From a checkpoint of a small mixture-of-experts model trained on Wikipedia.
Experts: 32 experts in each of 11 layers, 1 pick a token.
Training: a variant of SOAP for the experts, 663M tokens, 10123 steps.
Below are experts of layer 2 (counted from 0) of a mixture-of-experts language model. Rows are named router (the router's row for the expert), gate (a neuron's input weights, with its number), up (a neuron's input weights, with its number), down (a neuron's output weights, with its number) and show model dimensions 0-191. Each number is 128 + 24 x the weight over its row's rms, rounded and kept within 0 to 255.
Before each expert's rows: a language model's description of what the expert responds to. This comes from a sample of Wikipedia text that the model never trained on.

# expert 31
It responds to: Locative in, on
router [130 126 147 132 136 149  97 112 105 107 145 172 141 112 167 149 177 111 145 143 139 123 142 164 124 135 106 107 131  99 151 134 118 156 125 140 100 115 142 139 163 128 118  92 125 115  98 116 135 122 147 166 148 109  89 137 170 124  93  90  97 125 119 100 141 146 145 178 141  79 140 105  73 132 128 143 154 115 133  99 160  99 104 147 126 161 110 161 103 150 126 111 109 134  72  99 109 161 154 146  97  94 159 106 155 112 156 131 142 110 114 128 107 154 105 156 111  78 142 139 138  98 156  95 120 136 143 122 117 107 130 188 103 121 122 114 104 118 132 130  87 106 145 113 158 109 157 100 115 180  84 122 151 167 148 100 118 149 146 161 115 141  88 116  95 164 139 132 162 147 141  91 116 120 120  94 103 131  98 134 147 153 150 126  70 135 131 135 133 104 164 117]
gate0 [133 122 113 156 104 116 108 106 155 179 129 152 102 149 138 145 114 127 137  89 110 118 126  90 137 104 103 119 133  98 166 145 131 144 138 165 131 117 128 149 122 115 131 115 192 108  75 107 154  85 134 145 165 149 126 123 151 142 120 126 122 156 156 153 117 148  91 136 123 118 117  95 142  97 142 154 136 141 143 127 174 119 189 144 118  85 135 105 105 135 106 117 142  95  71 126 133 142 144 161 171 125 185 166 107 157 100 151 127  90 130 157 129 161 133 104 118 116 152 138 140 101 142 145 121 137 143 141 140 171  77 116 147 154 132 119 142 164 122 127 102 127 116  72  80 124 118 100 164 133 148 129 119 177 124 137 133 118 125 102 104 140  91 142  96 160 131 123  90 137 147 131 164 128 156 175 170 110  93 124 109 137 131 117 143 118 132 125 177 162 127 160]
up0 [138 169 121 148 149 121 141 139  76 157 140 111 146  78 108 140 129 110 133 141 180 121 127  85  74 148 117 102 152 129 130 151 128 113 119 145 118 127 204 150 106 105 133 111 132 136 135 141 178  96 108 107 138 133 112 168 126 151 103 171 128 138 181 126 110 100 125 126 100 137  79 117  95 117 120 125 145 168 134 129 101 152  89 148 148 129 132 150 126 138 144 158  74 123 148 129 118  90 146 100 138 136  99 124 132 153 118 116 152 109 117 124 134 121 118 140 155 137 141 135 154 100 150 113 146 110  79 150 159 113 141 126 112 118 165 149 179 104 100 118 139  98 130 122 109 113 129 169  92 110 189 148 117 139 147 130 129 149 129 136 140 156 123 110  84 119 146 155  86 141 100 148 150  85 153 157 100 162 152 102 101 126 140 130 139  98 102 127  97 142 182  96]
down0 [117 132 135  91 120 138 118 126 152 145 133 134 118 121 105  94 106 143 109 175 109  89 157 121 129 108 146 158 110 149 136 139 107 136  79  76 161 160  91 133 152 169 146 102 155 106 155 155 139 164 177 161 126 135 145 143 141 118 147 108  76 115 103 105 168 107  92  94  95 127 159 135 145 171 112 128 124 131 164 132 135  97 116 130 116 136 109 148 132 112 105 109 144 113 125 122 120 125  92 128 120 154  90 144  61 103 116 113 133 146 135  93  96 129 146 143 141 172 120 112 112 156  89 160 129 156 120 101 154 126  96 110 161 166  92 135 103 140 133 101 133 166 147 161 119 136 145  97 161 154 100 129 140  95 166 104 135 127 130 123 127 124 120 126 131 135  88 117 108 125  97 161 103 152  81  97 132 134 161 153 176 160 126  93 152 139 146 127 155  97  96 166]

# expert 3
It responds to: "of" and capital letters
router [117 126 129 124 121 129 103 117 110 160 165 172 115 105 145 142 157 105 161 121 127 121 132 151 118 132 138 157 165 120 145 170 133 167 110 148 111 127 147 109 151 123  81  83 115 109 132  97 156 130 141 136 143  80 166 141 139 136 144  87 155 110 118  68 130 153 146 110 134  85 133 113  90 103 127 140 137 145  84 116 143 113  98 138 109 154 159 129 153 115 135  78 172 142 105 129 175 166 149 144 183 118 173 127 104 135 161 157 161 140 133 105 113 118  97 165 182 122 175 168 146 119 137 136 114 127 146 105  94 126 123 107 130  91 126 142 121 116 128 141 117 123 108 119 161 114 178 130 107 146 136  96  85 149 107 156 110 158 142 169 107 137 108 123 149 176 116 122 133 140 158 122 148 112 134 110 122 134  99 135 112 143  86 108  74  89 159 131 138 105 128 116]
gate0 [147 127 127 146 104 159  89 132 149 136  90 144  84  99 121 109 112 139 155 153 166  80 132 101 141 203 142 136 132 126 136 129 133 113 144 107 107 173 140 117 134 139  98 109 150 132  92 178 120 107 125 109 146 127 110 111 135 135 141 132 155 126 144 152 107 131  94 144 100 131 122 132 172 133 118 102 150  74 118 138 111 106 150 138 172 143 137 190 124 162 137 119  94 153 129 118 137 112 156 133 127 150 150 153 101 100 149 109 123 194 138  78 156 145 156 104 101 118 170 108 108 122 143 149 136 157  93  98 128 111 103 126 118 107 132 152 156 103 133 154 174 134 133 107 160 117 163  92  70 139 127 101 124 114  86 120 148 123  70 120 147 117 122 167 129 117 165 139 119 153 136  98 117 140 104 149  91 144 169 129 110 131 127 101 124 150  80 140 141 141 132 122]
up0 [ 95 142 123 112 147 164 113 141 181 110 137 145 137  96 161 111 118 138 167 143 107 124 177  71 106 134 113 137 105 117 117 165 149 111 108 153 119 129 118 152 139 105  94 116 181 137 108 122 137 142 107 139 121 174 133 153 108  79 111 117 133 130 140  74 158 153 135 134 135 121 120 151  93 133 144 119 109  98 107 181 131 109  99  99 123 122 101 139  77 121 109 104  88  99 116 115 104 154 174 108 186 138 112 128 164  88  90 140 120 165 140 118 152 157 116 125 161 123 107 142 135 156 104 154 133 123 101 143 129 109 101 159 124  97 138 142 108 133 118 121 118 132 123 122 109 133 143 140 183 188 154 130 120  88 145  98 147 134  91 131 187 107 118 139 157 132 113 163 124  99 125  94 150 130 152 144 148 135 135 170 151 103  95 165 130 118 104 134 117  96 128 116]
down0 [160 148 154  97  96 135 122 168  96 118 125 119 105 157  90 114 120 106 109 131 135 131 154 141 145  69 132 113 126 131  81  76 113 109 110 131 137 151 148 125 132 119 128 162  91 134 123 109 140 136 142 138  83 110 116 121 133 153 141 155  97 156 127 143 114 137 206 133 111 142 167 128 162 119 125 164 191 172 151  87 174  97 127 114  99 155 110 104 118 144  87 100 125 197 153 166 153 123 110 139 107 145 126 133  63 141  97 120 120 127 116 133 110 137 106 106 133 122  99 152 103 131 121 142 124 107 175 147 110 164  91  99 150 125 148  96 144 109 141 102 135 152 154 176 119 141 135 152 119 130  84 117 136 153 125 110 136 151 124 157  79 102 121 146  76 124 130 137 128  95 159 135 115 135 102 124 123 112 124 117 157 108  97 129 154 138 133 112 131 143 126 133]

# expert 27
It responds to: Infinitive "to" and modals
router [144 144 126  91 131 135 116 117 140 178 178 137 135  95 118 148 155 117 128  96 127 104  86 124 108 142 131 120 137 107 145 141 144 127 122 160 158 129 131 123 147 129 110 133 111 185 120 102 132 130 116 117 137 102 156 135 159 132 125 115 156 112 108 152 130 141 154  94 118  96 121  62 144 117 116 155 150 123 100 123 150 105  97 168 107 145 133 164 105  92 186 121 164 149 105  93 103 155 130 143 109 156 132 111  94 108 169 150  93  79 123 137 113 140 102 164 117  96 144 124 122 109 139  76  76 141 152 127  93 139 136  91 104 103 127 148 131 125 167  93  98 128 120 196 125 111 120 130 102 182 104  69 152 154 100 136 102 136 146 175 109 133 132 117 120 158 131 133 150 132 147  78 142 103 104 104 117 148 110 107 135 126  85 124 107  97 124 140 138 132 133 135]
gate0 [ 96 123 104 147  91 138 117 126 144 102 117  83 115 119 106 105 146 108 139 132  91 172 104 129  93 117 138 101 150 153  86 124 178  95 155 106 107 176  96 123 117 134 127 120 144 137 109  79 128 100  74 131  95 146 132  96 127 131 111 136 114 142 122 118 176 100 152  87 158 152  99 106 123 158 169 109 126 156 142 144 135 111 104  96 107  82 141 132 130 105 135 122 145 137  97 102 129 126 151 124 119 121 120 130 146  89 170  97 160  92 160 114 112 108 113 141 143 130 106 111 154 103 152 159 131 101 161 130 133 177  72  93 104 111 149 100 144 149 121 176 101 140  98 159 126  91 131 128 141 123 171  84 111 123  81 166 157 121 133 137 136 126 137 127 123  85 125 153 146 108 126 146 132 132 126  89 130 145 103 139 157 126 142 144 114 127 174 165  85 144 123 121]
up0 [117 147 120 121 158 140 124 120 129 138 154 170 132 138 146 126 106 165 134 121 142  91 155 119 156 123 112 110 120 135 163  89  84 154 102 164 122  75 185 160 132 124 141 124 125 141 169 149 144 136 183 159 145 136 123 161 128  99 150 154 126  91 128 104 124 127  99 181 121 106 191 167 133 101 115 139 132 102 122 134  91 130 108 165 135 164 100 131 121 138 134 111  96 150 163 150 152 142 108 151 135  92 149 115 117 148 116 167  97 157 111 123 173 143 143  93 119 112 137 138  92 148 134 119 122 149 111 117 143  90 178 130 163 132 120 156 108 109 153  59 138 125 150  91  98 153 115 117 111 131  75 153 120 119 163 105 111 125 123 137 133 105  86 134 159 129 122 135  86 105 106 100 102 129 127 167 125 104 137 151 125 108 133 123 135 125 109  89 135  85 110 152]
down0 [123 129 125  99 104 104 140  84 163 127 150 124 111 142 155 106 151  91  99 150  90 157 145 158 144 166 187 124 167 147 107  96 112  95 128  93 134 144 138 130 133 146  91 146 116 130 166 109 119 145  97 150 133 136  91 162 151 103 161 149 164 140 113 134 148 127 147 124 126 127 124 106 139 155  69 138 128 123 107 135 119 100 158 168 125 112 105 141  83 105 129 122 153 113 187  79 143  97 148  92  97  91 129 141 112 142 131 123 102 135 150  92 113 107 156 130 109 117 114 135  97 120 126 147 164 166 139 147 168 161 113 109 130 130 113 122 147 109 130 116 180 142  97 108  99  94 127  99 115 154 103 127  84 137 158 102 130 130 101 128 152 135  96 125 137 130 141 130 125 137 149  84 151 137 170 175 107 166 153 125 101 118 131  75 148 144 114  87 174 129 137 140]

# expert 15
It responds to: Noun stems before suffixes
router [143 135 142  95 150 139  84  80 140 137 127 142  97  93 139 146 158 147 148 104 135 104 157 109 118 141 177 114  83 113 154 143 153 136 120 159  99 114 141 109 146 153 103 153 120 101 120 117 136 145 142 154 124  90 109 152 127 126 119  84 136 101 110 119 137 144 162 180 140  86 151 117  60 117 105 143 120 122 131 118 127 104 121 169 112 106 120 129  96  94 128  91 124 144 118  89  86  95 155 138 111  93 169 130  95 124  98 146 106  99 113 116 129 112 159 149 115  76 104 120 115 104 164 106 107 131 106 101 118  90 137 104 118 114 123 190 117 136 160 173  67 117 105 119  93 107 125 130 134 183 151 125 127 161 141 117 127 138 145 153 124 140  97 137 103 162 132 139 140 127 125  98 155 123 116 112 108 139  88 111 118 159 118 114  63 107 139 140 130 127 153 136]
gate1 [164 155 155 108 100 130 142 181 128 135 169 173 131 116 123 138 129 111 193 120 133 138 147 151 141 106 117 170  76 131 142 121  98 129 126 134 111 117 105 148 137 138 104 102 151 150 147  74 123 173 163 139 159 105 110 108 100 119 136  93 119 167 160 163 157 169 106 139 127 123 146 114 164 129 163  57 108 165 125 105 129 123 136 182 129 135 141 113 139 148 136 140 139 161 124 141 127 126 147 110 151 182 123 144  92 120 143 102 136  55 110 147 121  67 153 124 173 144 133 122 149 133 156 121 158 158 152 107 118 142 151 120 121 148 110 111 160 136 179 122 136 130  62 174 142 136 113 128 123 125 130 118 140 142 138 146 115 112  97 134 109 141  93 141 106 120 142 113 162 128 139 105 110 125 137 123 160 120 122 159 141 111 128 112 121 101  90 149 136 143 143 136]
up1 [131 146 121 106  68 104 116 143  97 110 175 141 160 161 132 121 126 125 142 115 135 112 130 150 143 159 156 116 127 131 128 179 136 124 139  96 129  58 108 103 106 155 154 109 149 127 134 140 143 161 129  97 123 150 101  93 129 145 140 112  96 100  84 120 156 122  80  97 108 158  91 131 108  93 138 147 116 138 111 132  98 116 129 123 106  87 126 129 119 164 121 143 120 128 125 143 132 112 159 142 151 152 152 137 112 137 122 110 125 120 163 152 105 130 126 172 122 122 114 116  64 190  93 176 157 124 119 131 124  93 144 130 144 171 128 135 146 150 198 149 166 162 159 174 111  90 128 148 121 132 106 144 135 111 136 105 126 119 168 165 155 130  92 130 119 141 129 107 132 171 128 138 115 114 166 160 161 123 138 116 106 103 127  98 130 161 172 127 121 142 131 175]
down1 [149 149  96 139 124 130 127 158 100 121 191 154  73 129  90 132 131 152  71 128 120 132  98 109 115 116 109 106 110 174 132 134 124 106 126 161  67 135 155 114 134 127 148 144  85 113 112  82 161 132 148 114 118 135 143 128 142 109 133 152 106 142  92 100 127 125 103 149 119 148 127 137 144  83 160 144 107 149 145 110 136 112 118 183  82 177 164 147 121 123 101 127 151 122 101 134 116 128 127 130 158 109 145 132 155 109 191 125 125 106 116 151 117  93 129 102 112 116 144 139 171 109 119 134 128 118 117 104 143 120 133 179 132  73 108 157 141 144 111 155 113 110 149 122 177 113 192 179 123 102 126  96 126 140 128 130 102 128  93 133  71 117 121 154 122 157 151 125 138 119 116 152 121 138 144  85 101 110 124 137 123 147 158 167 115 117 120 164 156 127 150 100]